Experts of a small language model: width 320, a shared expert of 192 neurons.
Below are experts of layer 7 (counted from 0) of a mixture-of-experts language model. Rows are named router (the router's row for the expert), gate (a neuron's input weights, with its number), up (a neuron's input weights, with its number), down (a neuron's output weights, with its number) and show model dimensions 64-127. Each number is 200 + 30 x the weight over its row's rms, rounded and kept within 0 to 999.
After each expert's rows: a language model's description of what the expert responds to. This comes from a sample of Wikipedia text that the model never trained on.

# expert 18
router,212,250,224,211,160,183,188,175,195,201,196,196,198,209,207,220,167,233,219,134,198,206,250,232,226,188,214,140,182,261,203,175,207,154,167,199,250,215,153,238,180,195,222,158,234,153,202,166,179,218,228,248,175,225,196,151,210,195,223,161,212,168,237,210
gate0,231,202,202,219,223,224,154,206,191,179,215,179,161,219,182,209,207,192,178,241,176,236,248,200,210,196,179,164,242,226,199,217,261,257,149,204,224,173,196,212,167,200,240,193,145,205,212,198,197,194,216,189,196,190,204,234,193,187,221,161,213,213,200,213
up0,177,170,212,148,147,206,180,145,248,187,249,257,175,193,226,183,186,199,215,165,183,235,188,211,195,186,181,230,160,177,212,177,123,240,239,226,185,202,164,248,234,172,243,242,233,157,259,242,195,199,205,270,194,227,174,164,243,207,217,205,198,188,250,223
down0,147,215,230,244,166,219,209,154,185,152,176,174,161,163,194,226,195,140,179,148,229,169,187,221,258,251,208,191,254,195,190,201,239,228,200,206,168,185,231,128,178,139,147,165,206,221,184,225,260,163,192,167,219,198,187,220,171,182,255,235,210,174,238,187
Institutional name connectors. Of, and, for, on inside formal organisation, committee, law or field names, plus adjective pieces like -ological, Social, Medical.

# expert 47
router,154,244,225,202,176,162,184,145,222,133,236,207,237,192,167,197,173,204,215,178,180,156,213,255,222,196,210,180,179,258,226,188,209,172,175,216,205,215,184,236,221,204,229,187,214,194,211,164,159,171,268,260,185,219,188,182,259,185,230,149,221,184,207,206
gate4,178,168,170,189,192,181,163,213,194,149,223,175,197,218,221,231,234,234,209,149,198,215,207,213,242,177,216,237,201,225,213,207,234,164,155,211,179,204,235,193,215,196,193,173,193,147,235,207,210,209,203,190,161,225,208,213,257,194,164,194,150,205,155,185
up4,202,191,264,207,180,174,188,242,185,213,218,156,187,238,160,174,170,259,204,167,207,154,176,203,214,144,197,170,225,254,182,210,219,177,192,211,193,247,218,206,176,260,158,256,207,261,174,201,186,209,192,193,232,197,184,222,226,134,171,196,178,196,249,180
down4,219,171,230,201,223,178,202,220,176,253,178,206,211,229,137,198,239,277,234,199,255,151,175,252,228,161,230,248,238,162,171,228,205,178,235,225,264,222,194,204,199,202,218,222,166,202,171,209,202,206,204,245,216,137,190,211,221,236,202,179,141,239,235,171
Relative pronouns after nouns. Relative who, that, which right after a subject noun, subject pronouns it and they, plus percent signs in tables and head nouns before verbs.

# expert 6
router,203,229,205,238,178,169,148,175,211,164,237,188,182,167,205,183,184,183,213,194,148,174,265,231,239,200,166,183,169,239,218,178,203,179,194,187,241,231,177,229,250,180,216,145,180,166,223,166,184,209,268,228,180,200,178,184,235,188,231,192,229,157,208,223
gate0,237,210,183,168,166,243,181,201,230,119,202,183,163,156,205,157,224,182,257,206,190,192,175,179,248,178,175,212,237,147,199,252,232,211,193,207,263,180,188,176,238,189,216,219,199,120,259,150,205,184,232,240,191,218,220,240,187,203,196,149,180,193,226,225
up0,191,202,236,189,173,175,154,176,216,192,193,180,190,242,197,243,163,226,194,180,159,185,246,170,264,217,239,214,195,219,161,200,202,171,167,197,209,219,195,190,241,213,165,213,155,176,207,216,200,205,212,181,189,175,183,245,207,218,218,220,203,224,171,150
down0,239,157,192,187,153,205,211,188,231,219,208,162,192,201,208,191,214,215,231,181,202,186,221,170,154,176,190,245,165,201,238,193,177,213,202,203,202,213,220,277,234,223,126,256,181,216,148,209,195,226,213,221,202,193,178,216,189,204,194,183,230,194,228,189
Coordinators and compound joiners. Conjunctions and, but, or linking paired nouns, and slash or hyphen pieces in compounds like singer/songwriter, half-horse, shop-terraces.

# expert 60
router,192,221,186,197,175,172,162,187,201,174,174,232,205,177,210,215,185,242,207,184,185,212,265,271,236,193,183,174,150,227,224,207,174,173,170,159,225,233,187,201,199,217,202,167,253,169,208,170,200,206,269,243,181,224,138,198,213,201,227,143,213,169,179,193
gate0,207,235,184,184,184,214,177,192,260,199,234,175,189,256,216,191,221,222,203,197,198,224,239,205,166,203,147,228,198,208,166,158,214,183,164,213,250,237,191,204,173,169,194,188,227,232,215,220,167,165,213,195,234,206,204,200,187,208,224,169,186,83,195,207
up0,201,136,188,222,227,208,216,189,187,209,189,268,191,185,232,221,180,183,163,172,229,165,174,127,181,199,182,157,230,224,180,207,177,189,244,201,218,134,211,161,149,218,232,174,184,178,255,175,199,193,140,196,142,212,213,191,200,164,236,169,231,196,219,179
down0,160,189,200,254,201,158,185,162,208,239,193,226,168,181,147,204,189,97,200,219,204,208,210,169,174,193,223,230,185,201,177,242,181,173,170,226,142,206,168,204,178,202,189,174,178,185,214,153,216,180,179,165,212,206,228,255,165,212,179,234,243,200,190,205
Indefinite articles. The articles a, an and words like another, one, very before a noun phrase, including two and a half, plus thousands commas in numbers.

# expert 56
router,218,234,243,198,185,168,208,180,209,210,211,237,182,218,255,199,159,208,199,167,188,200,260,224,230,224,164,169,205,233,220,208,166,182,200,193,276,241,207,242,231,155,221,168,215,207,259,190,154,194,216,245,186,236,183,193,212,201,207,199,200,154,212,215
gate0,168,242,213,204,205,218,171,166,231,236,234,239,224,203,164,236,200,190,213,206,154,187,164,187,214,204,187,182,176,254,185,160,174,175,167,174,194,290,179,183,177,282,207,215,197,208,181,187,208,207,203,194,151,166,156,201,263,221,165,221,233,177,187,244
up0,172,228,200,191,206,217,160,204,168,211,176,190,181,227,202,223,210,218,205,225,194,167,188,239,238,227,205,180,249,158,227,241,166,208,183,170,236,229,195,212,184,259,177,190,179,240,175,194,124,173,179,184,167,205,184,234,168,219,165,241,237,194,215,216
down0,219,199,211,237,157,188,225,173,171,124,216,246,196,158,196,224,190,148,225,186,175,226,168,205,209,213,209,183,195,206,273,173,200,189,182,136,222,179,202,238,186,216,187,227,193,182,210,240,232,257,214,165,193,205,234,136,229,184,166,184,282,221,186,246
Sentence-ending punctuation. Periods, commas and semicolons closing a sentence or clause, plus heading end markers such as == and paragraph breaks.

# expert 29
router,184,229,233,228,151,140,135,191,225,192,212,209,197,153,220,243,153,201,172,174,152,155,264,250,223,202,198,187,209,251,217,227,227,195,188,229,291,241,195,237,183,181,177,219,211,175,207,172,208,224,253,197,168,222,164,165,231,220,214,198,227,184,231,220
gate0,177,221,184,225,183,219,182,191,192,171,140,204,162,192,159,195,207,195,237,240,236,207,213,196,195,204,229,174,148,193,175,249,165,186,189,199,154,249,154,190,159,200,187,258,245,166,233,171,222,222,201,253,224,239,158,230,169,202,228,202,183,193,211,207
up0,234,177,220,156,191,166,192,192,237,200,229,179,176,195,190,163,208,213,185,191,149,211,180,212,273,206,240,195,192,254,247,178,201,166,226,205,162,262,174,154,202,251,180,164,226,194,244,222,130,192,177,184,231,184,232,149,246,199,223,177,238,189,179,228
down0,239,242,259,223,195,161,176,195,215,199,178,204,220,222,169,206,273,201,158,175,233,219,222,193,174,230,206,211,234,235,222,229,128,212,245,214,216,215,258,237,226,201,230,181,247,209,187,198,209,239,226,167,184,235,197,170,231,145,177,217,156,195,246,201
Codes, formulas, foreign script. Digits inside identifiers, ISBNs, gene names, legal citation numbers and math subscripts, plus non-Latin script bytes (Thai, Chinese, Arabic) and Latin taxon endings.

# expert 52
router,208,207,231,205,207,173,179,184,191,159,189,223,186,157,183,193,207,209,208,164,222,192,224,252,244,209,149,172,178,229,238,183,168,150,151,163,250,217,196,174,184,176,227,182,240,156,210,159,160,180,251,253,182,232,184,192,264,212,224,178,209,184,250,211
gate0,205,215,189,157,165,229,209,191,181,190,193,206,198,201,196,236,240,173,187,213,179,194,173,199,187,234,264,265,208,205,192,234,198,157,203,162,162,160,217,219,227,206,186,208,212,219,165,190,157,232,185,263,206,226,162,194,153,228,206,209,176,198,180,169
up0,215,209,229,215,231,193,198,259,184,199,185,219,129,178,190,203,192,225,208,200,196,245,223,218,223,244,223,161,195,215,237,172,196,201,178,168,188,245,140,225,198,199,227,219,232,165,185,240,164,188,187,202,210,167,231,216,256,216,180,238,213,200,226,156
down0,187,187,237,224,180,199,167,198,226,215,147,191,226,132,156,210,240,204,231,163,207,200,200,186,222,178,201,213,202,248,213,208,232,231,187,153,176,175,225,194,182,243,181,145,215,140,222,186,192,195,228,193,248,181,186,196,241,226,202,243,206,194,187,232
Articles and auxiliaries. Indefinite articles and auxiliary verbs in narrative biography sentences, such as a, an, was, had, has, often before a noun phrase or been.

# expert 30
router,212,215,218,169,188,167,180,213,223,191,185,250,190,179,185,210,187,221,219,169,194,147,233,216,202,200,203,193,176,221,269,234,207,179,183,164,243,238,183,176,175,184,182,182,193,162,219,183,164,210,234,234,223,245,179,137,245,212,223,131,219,162,196,222
gate0,202,151,230,229,253,214,181,200,253,221,160,209,191,241,175,206,171,209,158,142,210,172,215,176,179,222,209,186,191,210,223,240,158,257,189,211,183,149,253,245,246,171,220,205,253,189,191,200,157,182,229,229,244,198,215,135,204,212,193,210,198,187,262,224
up0,211,172,206,205,243,159,203,189,178,208,177,203,186,194,203,193,165,196,205,146,207,174,233,219,216,253,228,247,208,178,223,231,199,251,183,155,162,190,208,187,162,253,207,203,146,178,180,218,196,195,199,168,194,225,221,207,219,225,181,206,211,182,239,205
down0,192,186,214,151,223,187,188,250,185,223,160,153,235,256,205,186,192,197,222,225,249,153,181,294,167,183,277,211,251,181,202,170,182,210,192,268,178,186,176,163,216,228,208,213,207,163,242,179,171,170,193,238,157,213,211,222,238,207,173,172,155,208,189,232
Place and affiliation links. Commas, of, in, at linking locations or affiliations, as in Jasper County, Mississippi, People's Republic of China, Daniel D'Addario of Variety.

# expert 62
router,195,263,198,212,179,154,175,198,236,186,176,248,185,147,222,199,199,208,197,188,196,135,268,253,252,206,172,190,203,216,236,210,199,179,194,202,236,249,159,243,239,168,223,185,204,199,224,179,177,215,252,234,164,244,189,178,262,205,256,186,255,182,252,202
gate4,211,229,259,237,157,161,207,227,176,237,253,180,235,198,177,221,213,223,181,210,178,159,192,193,198,203,209,123,215,195,164,171,187,160,251,157,206,207,185,239,245,176,224,234,239,214,206,173,224,219,227,209,188,238,194,198,228,194,179,191,152,216,190,206
up4,185,208,236,176,178,139,223,215,159,231,193,216,156,177,197,222,219,203,126,224,195,195,228,216,250,213,196,166,230,186,178,197,220,216,261,145,192,237,228,206,228,261,165,203,195,245,184,213,191,175,171,161,187,162,208,214,205,159,202,218,171,194,178,191
down4,199,153,225,206,208,201,212,174,197,256,222,175,220,187,209,248,154,202,185,220,185,227,144,195,214,201,183,206,177,209,171,190,239,208,187,290,152,187,206,242,188,175,200,248,176,207,186,186,246,234,208,200,242,237,283,171,188,178,231,211,208,221,186,227
Table cell separators. Pipe separators and dash placeholders between table cells, especially after codes, names or numbers, such as |, —;, –;.

# expert 22
router,169,235,202,246,216,185,168,176,232,192,213,223,179,187,185,193,187,234,184,173,197,149,223,247,222,188,196,178,197,257,216,179,176,160,169,227,248,213,211,221,178,182,234,160,239,185,240,145,177,216,238,242,205,227,176,152,268,202,209,116,205,205,212,218
gate0,181,197,249,125,184,193,125,206,226,210,171,185,224,203,203,269,190,279,222,230,159,245,233,232,216,214,273,241,223,242,186,194,253,171,190,176,167,220,184,201,168,239,183,141,199,217,218,244,193,246,202,226,218,198,290,180,198,207,185,194,204,204,183,194
up0,189,225,183,215,157,162,227,205,166,181,227,204,181,216,158,145,174,232,247,189,288,174,198,174,256,144,197,192,173,210,230,202,184,222,202,187,187,227,245,170,216,186,178,226,153,198,181,175,189,190,183,201,198,232,164,177,205,197,227,184,227,186,239,225
down0,256,212,229,172,223,184,159,156,230,204,229,239,131,210,190,156,200,192,176,231,204,222,249,163,219,221,180,209,233,208,236,229,196,217,207,275,203,186,215,223,137,232,198,185,190,192,153,209,196,159,212,162,160,262,200,201,223,196,222,218,151,223,223,199
Verb and plural endings. Inflected verbs and plural nouns, often word-final pieces like -ing, -s, -ates, following subjects or to, such as features, stating, fires.

# expert 58
router,173,211,190,221,178,170,184,181,240,166,203,240,204,176,201,230,205,212,227,151,201,181,202,238,224,186,164,184,219,242,214,196,167,197,170,196,239,243,135,232,191,209,209,232,204,195,250,183,185,194,235,249,193,247,197,132,235,196,227,158,225,199,235,215
gate0,128,214,183,233,154,203,191,232,223,203,305,202,171,209,182,234,237,194,253,189,248,221,177,168,198,215,213,188,201,148,204,169,243,193,133,190,234,171,221,205,202,159,172,181,192,199,187,239,225,190,178,239,170,164,214,168,174,160,214,186,137,221,219,216
up0,196,198,122,202,113,239,182,190,198,220,221,236,173,230,147,273,204,219,260,142,161,167,214,190,210,168,176,155,209,224,189,187,193,189,175,191,182,154,242,150,205,212,197,215,158,189,235,224,163,156,218,173,222,196,215,129,162,188,181,174,190,278,211,168
down0,207,197,252,212,179,231,210,217,214,194,218,214,237,218,155,190,162,190,206,214,236,191,235,194,176,186,216,216,188,187,211,205,226,118,199,192,148,227,214,207,190,151,194,185,172,247,192,182,184,199,211,246,191,258,197,195,223,240,208,158,201,227,164,205
List and infobox labels. Genus-name endings in species lists, infobox field labels like Spouse, Coordinates, Died, and party or position words like Labour, DF.

# expert 26
router,217,223,170,231,155,203,157,136,199,183,204,208,197,166,198,220,176,187,191,183,190,176,221,229,207,215,164,149,178,238,209,196,183,161,187,191,275,211,162,238,199,156,233,170,233,166,239,154,200,198,228,211,190,233,182,132,236,181,228,118,253,181,218,228
gate0,151,194,214,184,205,199,175,187,215,225,178,240,175,193,177,101,184,239,193,183,175,180,179,204,205,253,248,201,228,223,180,212,239,207,227,200,267,180,208,208,186,206,149,231,257,231,215,202,188,200,205,206,200,201,153,166,171,264,227,188,204,182,233,198
up0,262,173,221,203,205,230,190,203,242,209,174,202,135,230,233,198,208,155,217,232,207,211,164,213,213,255,241,184,139,245,182,169,193,178,166,194,191,225,189,188,203,236,159,217,164,143,220,200,179,158,198,232,184,233,207,210,231,203,185,189,157,181,182,202
down0,197,178,173,206,192,209,189,139,162,191,249,197,166,144,198,261,219,188,194,139,179,194,208,236,246,140,225,259,207,201,148,173,181,231,210,215,225,204,206,184,161,270,208,177,232,205,213,179,230,225,230,191,153,193,197,162,198,193,244,193,189,204,233,238
Abstract mass nouns. Abstract or general nouns and their suffix pieces after the, a, of or for, such as development, health, water, govern-ance.

# expert 41
router,186,223,214,233,185,160,149,144,203,190,194,206,193,176,189,205,161,203,187,186,153,174,278,233,237,189,222,198,203,194,225,187,195,188,187,161,250,246,155,248,224,177,186,187,249,189,235,159,161,183,224,257,165,210,224,187,232,164,191,178,217,196,265,220
gate0,197,197,244,245,237,213,195,184,210,139,201,239,150,188,188,174,217,166,210,215,187,225,175,185,197,190,195,238,175,148,230,199,185,118,276,182,286,139,193,196,197,205,198,239,247,169,214,196,239,185,178,203,176,186,237,221,168,176,161,213,176,222,173,248
up0,181,228,229,211,216,203,137,199,218,161,205,196,190,140,194,211,200,165,183,208,178,201,227,206,273,145,246,203,189,171,202,186,151,218,216,219,191,151,224,233,217,151,151,197,290,171,213,178,173,238,235,192,153,150,224,213,218,163,249,209,197,238,211,190
down0,144,159,178,143,225,214,199,214,205,227,203,237,234,218,178,157,249,223,198,235,234,226,162,268,144,218,204,229,202,193,180,198,165,165,229,207,236,178,192,168,228,180,217,220,252,174,189,225,237,191,184,212,177,199,223,219,244,206,196,227,165,227,185,192
Field separators. Separators between fields in tables and bibliographies: pipes between cells, colons after publisher cities (Paris: Presses), colons after Written by, middle dots.

# expert 10
router,195,218,240,239,182,116,181,169,236,210,222,192,200,229,210,219,209,206,221,143,197,204,240,217,211,213,183,190,182,204,238,181,179,204,180,207,251,229,185,226,229,173,226,188,211,204,221,177,185,183,207,230,190,234,171,171,264,176,212,152,221,159,231,251
gate0,231,276,242,195,210,165,217,201,163,195,240,236,232,247,202,234,201,211,211,152,190,235,181,166,176,187,187,200,232,198,206,171,176,212,233,226,174,153,177,239,171,213,155,176,240,177,182,154,222,138,191,187,208,240,210,213,141,198,212,238,191,153,260,260
up0,211,165,172,218,184,230,272,223,177,166,186,236,160,230,221,199,158,209,223,136,184,184,206,240,213,181,146,238,168,193,182,153,144,193,204,215,218,240,186,201,162,211,267,228,196,242,165,198,152,183,231,173,239,207,223,259,209,235,201,198,195,205,144,143
down0,175,204,215,189,152,201,226,194,214,252,232,197,212,217,173,203,193,210,244,175,203,216,238,215,213,142,182,188,170,218,199,231,230,190,157,136,131,202,235,147,193,140,211,178,225,196,199,224,233,275,234,185,122,218,185,155,274,188,177,153,199,206,168,163
Personal first names. Common English given names and the middle or final pieces of split first names before surnames, such as David, Robert, Rob-bie, Jimm-ie.

# expert 63
router,181,192,197,219,196,204,172,176,241,165,175,246,191,170,242,234,164,190,194,139,166,169,249,222,206,235,190,176,193,225,208,193,190,200,217,207,284,222,187,216,162,198,215,180,197,179,244,135,180,194,228,200,169,194,146,171,234,167,236,157,246,217,233,197
gate0,183,175,220,224,218,178,186,181,169,194,226,228,184,219,179,263,184,147,181,240,212,212,189,175,169,245,162,169,171,207,172,203,228,241,190,173,153,163,208,199,198,203,201,259,208,187,219,213,171,171,200,126,211,234,176,179,176,204,203,206,204,215,197,233
up0,172,260,170,150,214,169,279,205,206,139,198,156,278,199,248,138,219,201,216,229,224,185,191,208,221,236,220,197,190,205,188,233,194,174,228,199,263,164,141,184,191,196,257,221,236,181,210,219,222,253,174,203,215,177,229,199,196,163,142,203,209,164,196,196
down0,175,196,172,200,189,196,172,207,198,191,243,158,240,228,208,218,194,161,144,211,203,181,219,236,240,187,248,212,174,146,187,185,150,206,251,156,196,159,178,214,246,164,175,184,240,205,209,211,196,178,229,242,198,211,235,144,277,166,206,137,225,165,167,193
Past participles and verbs. Main verbs, often past participles after was, is or to, such as used, produced, built, located, held, moved, worked.

# expert 40
router,204,213,192,227,189,197,146,178,180,188,213,230,221,183,185,226,183,197,204,174,155,187,223,226,225,187,174,144,181,227,200,174,228,172,187,202,236,200,151,210,172,154,202,179,199,124,209,177,169,194,240,243,180,251,209,179,248,200,237,160,210,189,217,216
gate4,209,147,217,187,193,190,176,189,124,160,211,234,209,192,183,245,200,243,215,148,208,183,188,153,225,228,200,252,206,142,238,178,236,202,202,199,210,301,151,192,168,202,219,186,228,128,180,198,186,155,232,285,162,223,179,150,224,230,242,216,178,166,198,218
up4,186,169,246,181,221,223,162,197,233,233,200,245,223,196,217,198,216,197,239,230,192,160,220,203,196,209,117,214,202,191,199,218,175,223,260,189,188,223,160,198,213,211,152,142,208,192,199,152,260,168,164,192,183,221,179,209,226,222,186,206,246,226,203,148
down4,162,158,152,167,208,207,230,212,181,226,175,225,229,216,255,238,192,228,179,184,175,154,230,175,196,222,163,269,251,207,191,194,135,187,183,191,215,198,174,214,159,219,199,184,165,170,250,201,209,208,184,202,164,163,254,142,179,229,192,163,245,160,160,210
Quantifiers and modifiers. Quantifying determiners and adjectives before nouns, such as some, any, many, several, various, numerous, often followed by of.

# expert 25
router,159,188,207,237,158,184,180,174,195,151,198,216,177,211,188,174,183,218,231,163,191,136,220,207,208,195,165,192,170,249,244,198,212,180,215,194,242,224,186,206,163,174,166,213,225,163,212,173,152,185,253,229,180,205,134,182,263,196,219,150,188,189,221,202
gate0,114,196,204,206,159,162,200,158,142,225,153,223,170,212,231,185,169,198,212,242,203,165,208,214,175,190,196,186,202,175,165,203,201,243,203,197,226,240,183,194,168,246,224,192,244,184,254,174,189,182,203,206,180,216,222,238,208,225,157,253,190,192,217,200
up0,184,225,227,208,207,246,230,185,206,267,171,225,232,243,217,233,214,159,235,225,214,202,207,176,208,206,214,202,164,202,168,202,180,231,217,181,205,235,202,259,205,239,233,233,235,164,223,224,196,273,173,176,227,198,271,224,195,187,197,227,174,193,207,175
down0,173,147,182,207,172,165,206,268,168,226,180,226,197,272,201,199,223,191,237,230,268,230,177,241,216,172,200,174,222,225,184,166,219,195,161,195,219,219,196,236,202,205,182,198,207,224,223,171,139,193,179,146,247,222,169,151,188,170,230,203,190,237,205,210
Modals and infinitive to. Modal and auxiliary verbs and infinitive to before a verb, such as would, can, may, do not, plus some verb stems.

# expert 5
router,181,231,215,206,205,197,137,148,208,152,226,226,170,194,201,205,160,201,205,182,175,179,234,224,239,184,190,154,213,211,233,215,199,191,171,203,226,244,177,259,176,148,203,179,228,164,251,162,178,201,264,222,188,237,130,160,251,178,215,192,218,186,255,235
gate0,203,218,191,142,191,161,201,186,261,176,189,190,165,196,135,215,214,190,195,234,201,242,166,193,210,211,169,199,173,173,202,215,197,172,215,187,199,151,220,177,233,175,200,176,216,171,210,176,221,167,241,215,234,246,231,183,223,213,160,155,160,171,221,214
up0,182,208,204,168,178,225,197,224,224,221,131,200,231,214,249,203,165,232,165,166,244,151,281,226,222,215,216,185,245,194,220,252,180,192,188,174,245,209,144,223,209,201,250,178,221,145,225,211,175,235,231,250,192,218,215,221,181,144,192,233,223,235,221,201
down0,176,170,167,219,205,215,237,179,197,171,256,171,219,190,180,138,180,155,183,198,210,222,208,155,154,180,181,189,186,211,160,210,188,234,210,177,174,138,199,232,228,157,233,210,205,214,215,218,235,270,199,206,225,244,223,178,188,257,174,187,186,224,229,167
Coordinate digits, Thai bytes. Digits inside geographic coordinates after degree signs (79°19′E, 47°27′50″N), plus byte pieces of Thai and other non-Latin script, and some list connectives like and.

# expert 15
router,213,220,203,215,205,195,200,190,238,193,231,236,172,187,202,183,189,235,207,164,161,167,217,227,189,225,206,193,209,195,235,148,224,161,190,157,249,230,147,185,221,160,205,157,244,172,211,187,174,209,237,250,204,238,168,181,238,189,220,157,207,182,222,197
gate4,162,186,205,169,168,179,212,234,195,207,214,237,162,176,193,193,197,213,194,166,105,220,200,150,204,265,226,176,262,200,213,174,267,182,228,156,191,232,168,197,171,183,189,194,221,179,183,195,157,205,200,202,188,162,210,149,215,203,150,238,178,204,211,222
up4,175,206,164,220,208,188,157,186,164,141,213,206,235,227,155,246,205,227,200,195,173,217,191,166,229,160,146,209,238,235,176,204,227,241,222,215,192,187,202,193,162,268,194,168,184,200,155,189,158,207,208,200,195,202,227,183,188,181,195,223,207,191,256,219
down4,255,196,222,183,223,175,272,189,295,153,219,201,210,215,188,174,153,195,169,261,195,162,210,211,211,248,168,169,208,210,220,228,187,202,195,223,189,148,171,192,208,137,202,222,247,233,185,166,200,177,264,160,148,155,209,170,280,143,196,179,240,205,174,236
Table pipes and list colons. Separators in tables and lists, mostly pipe cells in election or results tables, also colons, semicolons, dashes and words like including.

# expert 19
router,155,200,185,225,173,105,178,172,191,155,233,254,171,167,217,205,193,244,161,168,198,169,270,224,229,160,168,145,220,236,232,216,196,193,194,205,212,206,184,222,208,159,204,146,186,165,227,174,190,183,266,207,198,233,147,188,251,196,208,184,227,186,177,233
gate0,188,265,239,152,168,201,216,238,148,184,218,224,208,158,208,238,206,188,232,201,221,188,137,235,190,192,193,180,197,202,202,153,229,204,188,170,215,145,206,193,251,177,255,152,205,259,189,181,132,245,201,202,212,201,202,229,172,168,199,189,199,211,206,198
up0,192,209,203,205,183,162,179,201,230,276,154,250,167,206,246,150,184,208,180,247,181,186,197,135,194,191,176,215,195,241,219,160,205,172,181,276,244,261,191,192,178,214,210,200,210,196,227,183,167,193,194,240,204,214,171,165,217,171,174,196,246,141,181,221
down0,225,235,186,177,215,201,195,202,219,217,198,204,179,255,214,205,205,222,220,184,182,188,196,200,193,214,222,212,130,132,202,216,209,217,164,180,196,221,224,170,131,203,194,189,221,234,137,144,245,203,210,235,175,231,227,127,182,239,222,188,175,199,178,195
Units and stat abbreviations. Unit and column abbreviations after a number or pipe, such as km, ft, kg, mi, W, L, T20, RPG.

# expert 7
router,174,198,227,201,187,151,203,183,196,154,248,197,189,207,195,220,193,184,175,167,174,198,206,230,217,165,169,153,163,249,238,211,153,183,156,186,213,231,174,216,227,213,196,162,193,153,249,159,166,185,242,255,197,236,201,191,225,204,224,177,207,172,187,198
gate0,156,216,235,206,189,213,213,216,177,208,226,190,132,228,189,195,187,169,177,199,171,209,233,143,201,181,231,102,252,200,176,226,193,172,196,182,203,184,180,213,158,167,160,198,216,223,231,178,213,270,246,229,208,187,221,213,192,196,203,213,224,203,200,185
up0,148,172,215,197,207,187,202,221,174,166,183,179,174,196,205,230,165,196,248,233,130,231,163,175,248,175,235,148,211,238,155,202,191,223,172,170,201,211,230,238,185,209,221,222,209,191,223,164,149,214,208,247,165,191,178,192,230,225,163,217,226,231,211,204
down0,147,156,164,244,174,260,176,203,159,199,147,193,181,228,196,234,151,218,198,195,209,185,131,164,214,191,235,163,173,181,179,223,214,213,212,221,181,185,255,225,216,221,183,195,222,200,222,215,204,264,173,154,203,207,186,198,202,226,178,210,211,160,207,222
Table and section headers. Structural tokens opening lines, headings and fields in lists, infoboxes and tables, such as ==, Coordinates, Website, Pos.

# expert 8
router,189,227,227,233,156,176,170,181,205,188,263,198,201,220,206,188,134,190,182,177,203,180,236,280,233,184,155,183,205,223,256,212,195,188,180,173,232,216,156,209,208,135,240,187,258,159,247,163,161,156,269,195,219,236,177,183,239,194,210,138,221,208,208,198
gate0,138,227,223,251,165,205,180,205,234,254,162,165,230,206,242,218,149,183,166,226,239,142,222,249,207,236,257,176,144,228,201,171,202,186,186,222,161,165,208,187,165,241,180,227,174,160,189,179,251,242,222,225,211,197,177,188,215,203,244,202,229,169,243,251
up0,201,186,195,205,236,200,114,218,203,214,218,181,257,229,154,226,196,200,198,175,204,179,210,159,185,194,248,173,209,199,223,164,202,213,234,230,216,185,232,177,216,204,226,219,188,217,229,197,198,190,193,168,185,223,184,190,239,173,224,251,217,217,225,207
down0,177,159,204,204,192,175,215,248,206,143,179,180,167,171,229,212,239,197,163,210,182,187,206,145,237,166,235,167,211,188,199,172,199,230,181,180,194,229,187,205,130,256,208,238,251,172,197,214,149,154,164,181,200,145,159,182,252,233,204,207,224,188,240,192
Topic nouns after determiners. Singular concrete or abstract head nouns right after the, his or 's, such as area, album, episode, site, agreement.

# expert 45
router,205,186,257,218,197,193,166,168,214,193,228,244,156,156,203,180,158,189,230,175,170,200,226,209,219,223,169,177,195,219,213,212,178,162,202,146,254,216,210,207,215,187,218,156,191,186,208,152,148,165,231,232,169,206,167,204,237,185,248,181,220,154,216,224
gate0,235,179,266,208,220,177,232,141,224,165,216,250,204,212,152,233,173,189,200,218,248,188,202,189,205,180,166,190,158,182,254,189,206,227,193,203,194,215,227,236,91,201,130,171,205,172,187,189,146,212,197,200,229,211,227,213,157,164,174,139,146,160,195,187
up0,185,194,270,145,211,264,265,159,191,198,200,218,177,193,157,267,193,215,206,203,256,204,199,216,189,194,213,233,204,202,201,207,196,187,222,212,220,189,219,177,181,200,162,188,172,189,192,200,91,195,245,243,196,192,197,208,206,213,208,224,185,194,165,119
down0,214,124,182,234,194,196,176,192,192,187,193,178,201,244,168,177,146,205,226,201,220,177,94,227,182,228,250,182,217,181,230,201,206,227,180,176,177,201,188,164,213,162,179,208,239,221,231,184,216,148,240,203,157,244,172,251,227,154,184,212,168,183,168,237
Space before values. Bare space tokens before numbers or values in infobox fields and tables, such as Laps: 44, plus currency signs $, £, € and approximately.

# expert 9
router,197,210,180,175,146,136,174,210,229,172,210,211,226,224,207,228,195,225,176,166,189,200,243,245,203,211,176,164,192,237,190,202,202,173,159,185,254,238,170,258,205,169,178,209,230,196,220,151,183,253,220,229,178,225,199,129,230,149,222,131,214,191,194,206
gate0,188,235,241,182,203,170,208,215,182,248,188,189,154,204,200,178,201,186,234,180,193,203,244,173,263,191,102,175,152,227,238,236,199,183,171,160,209,227,194,246,250,176,220,273,227,267,191,180,204,200,188,204,198,165,196,163,230,205,118,182,175,208,225,179
up0,203,245,197,201,179,168,225,214,187,241,166,156,206,243,195,213,208,154,180,160,200,246,227,209,208,203,165,196,216,226,218,174,182,197,169,199,265,218,202,170,238,191,184,251,188,246,160,202,205,183,144,170,186,180,249,206,210,204,130,188,207,154,204,160
down0,207,179,252,161,217,239,246,196,198,256,140,178,183,237,197,180,176,203,209,188,202,206,181,227,142,162,187,180,225,141,192,170,194,191,208,207,217,160,174,177,206,186,235,245,185,199,188,218,197,204,214,234,177,213,229,167,130,174,190,185,211,215,195,277
Closing quotes, brackets, suffixes. Closing quotation marks and parentheses, plus word-final pieces completing a word, such as ”, ), -based, reput-able, wing-ed, bone mar-row.

# expert 21
router,182,190,215,246,190,144,147,196,228,203,208,253,184,207,197,197,159,198,190,141,167,199,232,223,259,176,187,156,172,209,227,192,172,174,182,166,186,253,201,211,191,189,225,196,190,181,237,170,137,209,241,213,155,237,161,191,285,192,213,142,226,190,233,214
gate0,186,185,226,202,186,239,231,157,237,216,236,180,231,221,220,205,141,209,169,202,245,172,231,228,129,272,241,197,233,246,160,191,175,225,264,196,225,191,227,178,212,172,218,207,226,187,191,178,194,158,201,218,218,228,218,194,195,207,183,182,170,209,264,213
up0,202,250,244,229,209,263,207,183,208,222,225,251,203,196,184,197,173,181,206,226,251,168,180,198,219,148,239,172,213,241,233,204,111,235,186,190,160,216,241,184,221,238,132,215,131,217,199,190,216,223,220,232,129,220,210,235,216,171,205,212,150,238,215,189
down0,211,140,221,186,227,203,163,211,193,196,205,201,227,249,205,234,209,203,173,184,255,206,248,223,234,242,218,188,191,162,167,209,253,238,255,179,226,231,216,243,199,234,165,181,155,185,174,226,173,157,180,209,180,226,171,206,211,168,163,226,161,239,188,229
Surname endings. Surnames or their final pieces in lists, tables and rosters of people, such as Smith, Miller, Jr, Mull-er, Galopp-ini, Macpher-son.